config.toml
experts_per_token = 4
init_std_router = 0.0302
norm_place = "pre"
decay_fraction = 0.588
max_seq_len = 1024
Below are experts of layer 3 (counted from 0) of a mixture-of-experts language model. Rows are named router (the router's row for the expert), down (a neuron's output weights, with its number) and show model dimensions 192-255. Each number is 128 + 24 x the weight over its row's rms, rounded and kept within 0 to 255.
Before each expert's rows: a language model's description of what the expert responds to. This comes from a sample of Wikipedia text that the model never trained on.

# expert 10
Description: Nouns after determiners. Common nouns and adjectives right after a, the, his or an, often followed by of, such as first, same, purpose, budget.
router [127  84 115 133 137 103 144 158  83 113 174 147 136 102 135 118  83 137 136 115 144 110 117  86 133 154 145 155 130  98 167  75  94 120 133 127 123 123  71  93 176 140  94 157 111 135 139 122 114 106  99 132 110 163 121  92 155  99 115 111 178 105 162 144]
down0 [119 113 118 155 132 212 118 154 129 136 160 160 135 157 159  91 130 130 146 118 119 113 100 132 134 131 121 164 120 104 151 110 118 115 146 147 166 131 125 121 152 173 103  99 157  72 126 133 123 106 136 126 139 109 116 130 149 106  97 126 177 122 114 117]
down1 [111 107 129  98 126 147 147 146 131 103 147 138 145 113 105  91 124 131 162 121 149 129 158 115 123 136 139 165 169  88 141 122 118 110 137 143  80 124 167 112 102 164 143 155 118  99  97 126  74 149 153 133 142 131  92 119 150 148 138  72 154 139 145 106]
down2 [127 120  91 131 109 112 129 131  92 119 112 139 174 144 129 137 170 136 129 155 159 119 116 104 122 158 167 151  80 140 112 128 108 122 193 134 143 190 151  91  82 140  92 129 140 103 131 132 123 105 108 106 190 158  83 105 152 124 132 114 145 112  75 104]
down3 [120 132 121 135 128  87 131 163 123 143 120 150 154 139 176  99 167 150 125 124 127 153  99  86  69 114 128 132 154 121  94 154 147  92 122 133 118 120  78 174 148 134 145 113 134 105 163 121 149 139 110  74 119 114 131 146 127 155 165 158 169 133  82 123]
down4 [118 133 138 154 123 113 141 107 130 137 104 122 107 190 108 118 124 159 148 137 137  84 105 126 117 101 135 161 112 115 152 109  96 112 131 159 139 108 106 140 111 173 141 128 104 152 129 108 135 169 136 153 121 150 114 144 123 137 120  88 155  89 177  72]
down5 [131  94 135 137 157 138 149 121  88 107 155 123 131 152 117 155 107  87 129 156 139  93 141  85 134 124 128  96 171 105 147 116 118 156 114 125 144 114 141 124 136 103 100 124 143 120 154 115 116 108 131  92 145 184 130 110 118 139 115 155 126 160 120  98]
down6 [154 147 127 132 136 103 118 124 151 154 140 151 123 148  96 142 129 132 103  78 159 136 129 119 141 159 116 146 149 174 122 149 134 139 120 138 128 157 107 123 131 110 120 114 128 112 119  88 102 135 143 158 125 117 172 147 119 138 130 155 139  98 139 110]
down7 [135  99 145 147 154  92 103 134 131 122 115 161 131 140 112 139  97 109 148  92 103 136 126 111 142 179 139 140 133 131  87 137  99 175 170 157 169 146  72 148  71 155 175  95 130 133 151 142 109 126  97 192 140 158 133 116 104 113 144 115 129 132 109 102]
down8 [132 141 108 148 136 115 141 151 119 161 114  92 181 126 133  75 143 158 171 147 135 152 123 142 135  93 136 115  90  89 110 143 124 128 161 149 149 118 103 114 109 132  98 141 112 102 116 127 126 151 135 134 120 117 168 137 130 114 128 108 166 151 140 117]
down9 [120 183 151 153 104 130 109 112 159 105 126 126 115 114 135 129 139 101 121 142  98 107  41 152 127 185  76 110 107 159 158 127 156 130 150 103 120 111 134 111 132 119 126 146 133 130 149 112  92 106 122 132 130 145 148 142 140 121 105 130 133 137 105  86]
down10 [116 164 150 148 116 125 126 129 159 125 156 127 111 113 151 103  96 125 130 115  97 144 128 106 167 170 102 120  91 114 132 157 122  94 103 138 169 126 148  98  98 123 156 115 154 120 112  95 159  86  73 140 110 162 154 111 138 162  93 145 101 135 105 145]
down11 [127 184 137 161 152 122 118  98 140 121 155 189  88  49 137 178  84 110 155 120  91 108 123 139 147 131 123 131 156 152  81 109 116 129  90  93 153  95  96 130 148  90 124 141 118 141 151 116 110 149 153 101  82 134  88 144 140 141 116 142  95 159 131 141]
down12 [135 147 152 107 101 135 130  72 122 116 121  74 146 121 103 140 115 148 161 148 133 103 137 112 154 130 108  96 115 108 121 123 138 137 157 175 124 113  83 151  95 126 150 173 133 122 135 165 165 154 107  96 117 165 134 132 127 153 139 103 118 176 115 100]
down13 [110 136 151 125 143 125 167 145 147 122 120 127 146 152 103 136 119 152 110 175 137 131 100 125 135 107 113 135 124 105 165 144 132 126 147 135 119 126 125 138 144 138 160 128 153 102 128  97 141 107 131 109  65 141 111 135 105 142  82 107 120 103  94  87]
down14 [103 103 108 126 126 127 125 121  90 137 145 124 107 121  94  85 119 113 114 107 111 105  96 127 147  94 127  85 122  84 109 163  86 139 167 131 131 128  87 111 158 145 156 101 121 139 118 119 119 149 148 119 103 123 133 106 121 147 128 124 115  97 108 168]
down15 [149 132 133 133 121 128 115 118 141 106 133  57 117 154 115 149 107 140 110  83 137 163 132 134 107  98 161 135 149 100 169 135 102 167 148 116 147 142 114 103 139 187 127 110  99 137 117 114 144 111 117 138 145 114  85 114 174 113 117  80 125  85 133  97]
down16 [ 96 110 125 106 110 183 167 149 102 104 128 107 145 129 159 162 117 123 134 138 139 118  48 170 129 157 115 140 172 138 124 130 125 108 113 130 137 142 142  91 117 122 105 110 129 137 103 100 144  98 124 142  96 134 145 104 170 114 135 136 123 161 147 158]
down17 [123 143 112 155 124 155 124 130 132  83 143 164 108 116  98 147 136 141 117 154 173 141  48 150 176 131 150 124 137 117 113 100  84  85  83 139 103 139 132 121 122 132  98 109 115 125 134 100 112 130 162 137 107 154 124 127 107 139 110 104 159 132 137 111]
down18 [117  98 121 169  96 126 167 104  95 119 128 190 132 150 189 150 121 116 142 146 132 132 107 109 111 164 124 122 141 170  92 125 112 163 133  58  93 136 155 182 131 113 152 120 115 131  77 143 156 112 137 160 164 179 129 131  82 121  60 140 130 135 108 154]
down19 [143 128 148 121 169 115 148 121 131 137 149 139 134 123 146 162 130  93 147 176 165 130 180 128 112  85 107 116 113 136 135 143 123 122 141 137 133 120 176  81  88 108 126 110 124 126 153 145  91  97 127  96 102 144  94 139 110  78 149 154 138 140 154  99]
down20 [106 135 118 134 151 145 147 139 118 122 111 161 176  88  99 132 136 108 125 166 143 141 119 145 105 105  84 157  94 165  94 152 175 123 148 111 117 134 161 149 132 121 142 154 116 134 126 114 144 117 138  88  97 133 125  88 154 104 179  84 135 115 160 137]
down21 [119 138 110 146 159 149 104 121 125 108 173 119  99 103 126 109 162 108 171 124 111 121 103 117  96  73 148 109 176 145  90 105 104 182 110 127 107 160 121 133 123 120 135 109 128 159 148 111 130 151 103 154  96 143 146 174  95 110 120 154  79 117 157 114]
down22 [120 155 108 132 139 105 134 103 123 102  89 146 102 191 149 152 104 147 142 118 119 120 138 112 130 135 124 126 166 107 100 180 132 157 121 170 161 123 118 120  83 157  95 125 145 136  93 103 115 107 127 161 153 108 115 122 112 135 114 140 113 142 145 146]
down23 [111 141  95 149 125 132 130  92 146 158 158 165 129 122 110 141 121 139 156 139 167 141 117  78 121  66 118 160 130 115  90 129 137 155 130 136 140  94 120  82 122 137 104  97 143 120 117 145 123 138 146 124 168  86 103 133 114 119 116 103 108 111 139 119]
down24 [133 113 123 137 125 177 120 109 128 163  93 156 139  75 122 136 121 127 117 137 112 178  91 138 113 140 115 155  87 130 128 168 135 153 163 113 174 108 180 139 147 132  53 134 153 125 128 182 104 136 143 144  95 139 134 132 153 111 120 105 136 107 143 156]
down25 [113 119 166 106 102 135 126 151 120 162 169  85 154 130 147 129 135 108  90 179 142  76 111 160 173 142 101 108 119 133 130 128 162 115 131 115 135  91  96 144 134 148 100 131  69 142 149 125 116 113 110 173  79 144 157 120 144  78 142 121 139 115 102 125]
down26 [151 133 120 115 116 137 130 123 113 101 179 108 143 109 127  99 148 184 114 128 171 162 128 126 128 113 134 133  88 159 128 133 103 101 148 101 102  99 159 139 160  94 121 144 128 111 118 121 164 114  92 111 116 144 124 119 145 139 119 158 125 133 133 121]
down27 [126 131 127 127 130 152 140  95 114 126 125 115 128 134 142 162 111 140 109 132 148 136 113  72 121 138 103 103  72  98 111 102 120 134 161 106  82 170  97 101 189  98  96 128 147 150  60 118 165 106 116 120 107 129 107 126 166 132 152 125 127 163 112 158]
down28 [137 136 144 132 138 137 129 142 122 111 151 149 140 164 118 106 142 139 123 138 132  85 186 149 116 133 142 129 148 129 133  98 196 128 113 203 147 121  84 129  60  88  76 166  81 139 118 105 119 130 161 164 137 147 114 137 117 119 137 157 144 134 136  56]
down29 [109 121 141 116 143  99 126 145  93 103 126 124  98 155 123  75  90 127  98 121 126 121 131 117 141 111 144 134 187 139 152  94 103 132 117 160 121 199 114 150 158 153 132 148 112 131 118 126 127 149 104 139 143 104 145 113 124 160 124 127 148  64 168 134]
down30 [158  90 127 115 133 135 134 108 147 145 125 135 116 144 142 121 108 152 167 148 138 143 108 122 105 137 105 168 142 165 136 119  93 121 142 130 124 121 155 159 118 108 146 139 133 147  93 120 107 163 203 121 106 111 142 137  94 161 115 116 122 155 101  84]
down31 [168 134 126  98 143 135 168 179 133  82 124 143 148 154 152  94 164 114  93 143 146 166 161 136 124 139 126 101 150 139 170 134 148 133 108 113 117 133 141 137 130 135  82 161 125 125 123  91 170 115 101  50 142 103 106  98 127 145 166 164 176 140 145  85]
down32 [118 134 112 108 120 146 133 118 115 161 107 150 128 134 134 119 112 146  89  83 102 152 122 136 117 157 116 135 136 136 127  94 138 161 114 136 130 107  66 118 135 131 133 102 105 123 119 176 155 154 114 114 137 127 118 122 106 110 104  98 116 171 133 116]
down33 [146 131 147 146 147 133 170 122 145 122 130 167  99 125 143 127 122 145 149 133 122 133 127 106  97 127 114  96 139 122 156  72 116 149 133 111  99 153  92 160 117  87  92 127  88 139  99 153 153 131 136 141 118 105 108 113 132 131 120 131  93 132  95 130]
down34 [128 124 114 153 160 137 148 175 134 167 167 174 110  66 129 146 111 101 106 133 176  64  97 105 124 109 150 132 121 110 117 126 114 131 156 129 169 138  87  77 129 133 173 130 100 111 151 154 137 161 149 166 161 140 129 143  97 156 137 151 134 115 162 158]
down35 [ 98 119  95 125 139 120 129 136 101 111 106 128 161 115 111 128 138 160 149  88 154 133 127  99 119  68 143 120 144  98 132 125 117 111  98 146 133 144 145 126 143  97 141 186 152 119  91 111 159 128 123 109 137 175 166 126 117 166 151 121 126 157 114 124]
down36 [123 154  88  91 140 150 126 133 160 103 157 123 133 153 138 168 159 123 132 171 131 100 107 164  98 128 121 120  88 134 111 129 112 127 172 168 145 161 136 151 170 124 128 125 165  86 107 135 124 115  78 136 171 129 108 132  63 178 128 140 103  88  93  98]
down37 [129 120 147 124 117 122 118 145 111 140 132 111  93 102 172 147 136 111 161 147 144 124 112 154 145 164 131  83 125  76 143 145 151 116 133 152 135 136 119  70 133  88 140 134 131 149 123 127 124 132 101 146 123 177 137 152 108  89 132 136 118 130 122 129]
down38 [152  90 121 115 127 168 111 183 135  91 127 111 126  98 115 139 127 147 151 127 149 137 161 127  89 125 109 139 129 144 112 146 132 133 143  96 129 116 151 125 151 158 150 146  99 138 108 140 132 141 165 110 108 124 117 133 116 107 137 202 133 155  90 126]
down39 [129  96 124 102 101 122 161 122  99 135 138 113 185  61 110 121 129 115 105 125  79 143 130 127  98 176 105 178 129 108 172 117 134 113 130 148 133  94 141 156 164 162 113 149 110 151 163 130 104 121 131  64 116  87 107  84 140 146 135 160 121 173 135 111]
down40 [104 128 166 138 130 110 116 105 123 101 110 148  97 143 117 140 119 105 117 144  95 130 128 101 153 160 148 105 105 152 189  95 144 137 107 106 121 120 125 156  80 128 153 145 135 106 116 136 104 134 138 181 123 128 156 183 146 159 137  71 141  93 128 108]
down41 [172 146 152 164 150 125 118 119 162 106 141  76 146 148 143 128  68 131 125 139 107 132 138 104 145 168 122 141 140 141 131 112 105 142 145 133 128 130  91 157 119 130 132 122 122 127 138 121 140 127 164 145 138  97  96 130 112 132 103 124 112 121 155 128]
down42 [ 98 144 141  91 143 133 118 154 134 142 133 130 150 102 122 145 120 125  95  91 150 116 132 116 132 116  83 120 153 151 162 152 124 120  91  91 172 163 140 151 104 150 124 148 106 110 106 137 141 125 140  93 120 121 148 110 134 136 134 130 117 114 154 135]
down43 [128 168 134 160 155 100 131  57 146 144 125 121 143  76 161  90 106  94 117 166 137 115 130 148 104 116  80 133 121 105 139 105 179 140 121 131 114  98 164  88 142 131 172 134 117  81 113 111 146  85 143 128 124 118  97 102 104 126 175 111  96  53 168 133]
down44 [161 112 141 122 138 110 154 120 114  89  85 120 107 142 101 168 117  90 138 135 147 103 104 112 136  86 128 111 152 168 127 116 122 123 127 116 117 167 165 134 124 137 123 128 152 132 110 103 123 153 142 166 126 116 134  83  94 165 138 152 138  85 111  95]
down45 [205 150 140  84 131 118 178 148 141 114 132 135 136 163  87 142 138 153 127 119 130 148 152 102 139 160 136 124 136 150 124 110 156 142 162 113 107 144 167 145 155 134 145 159 157 131  99 135 140 137 116 104 134 150 166 111 159 160 155 149 169 155 117 107]
down46 [127 106 126 170 134 120 138 131 142 109 131  83 116 159 100 169 116 136  97 119 117 123 113  91  97 130 112 105  94 134 123 160 153 124 192 119  96 145 136 126 127 129  66 149 127 108 117  87 131 141 136 132 155  92 149 133 111 168 144 152 148 126 157 117]
down47 [154 149 111 132 130 113 190 137 102 162 146 109  73 146 105  94 149 148 120  84 111 155 109 122 166 103 113 111 132 102  88 138 124 120 154 104 153 103 138 103 134  84 116  70 128 140 177 107 162  98 143 138 153 143 100 116 121 116 145 126 131 167 131 122]
down48 [140 145 120  82  81 144 121 134 121 144 142 114 134 103 175 152 133 105 110  79 132 119 122  92 146 142 157 102 144 106 124 177 146 120 159 119 120 109 124 125 136 114 108 116 135 147 132 164 100  95 152 108  94 122  96 134 138 125 164 146 116 116  82 133]
down49 [134 122 124 161 178 130  88 132 133  97 140 152 108  97 117 115 165 127 161 149 130 151 130 173 150 120 115 103 119 141 170  94 130 130 150 123 101 133 165 115 114  60  92 127 132 124 123 115 158 119 126 119 115 167 143 121 112  88 159 108 135 118 121 125]
down50 [108 137 142 147 130 120 110 106 136  94 203 135 151 120 103 138 133 122 105 129 106 125 160 129 117 137 112 121 117 157 124 101 121 141 144 130 104 130  79 109 141 152 111 143 105 126 124 129 145 170 150 129 145 143  75 145 152 102 134 104 142 170 153 132]
down51 [166 151 167 117 165 101  95 139 121 152 124 136 140 122  94 107 119 156 111 131 123 160 117  85 154 139 133 125 153 139 100 166 154 148 119 148 135 145 130  99 121 126 138 138 125 106 147 125 130 185 155 105 165 139 119 123 119 124 100 124 120 159 144  95]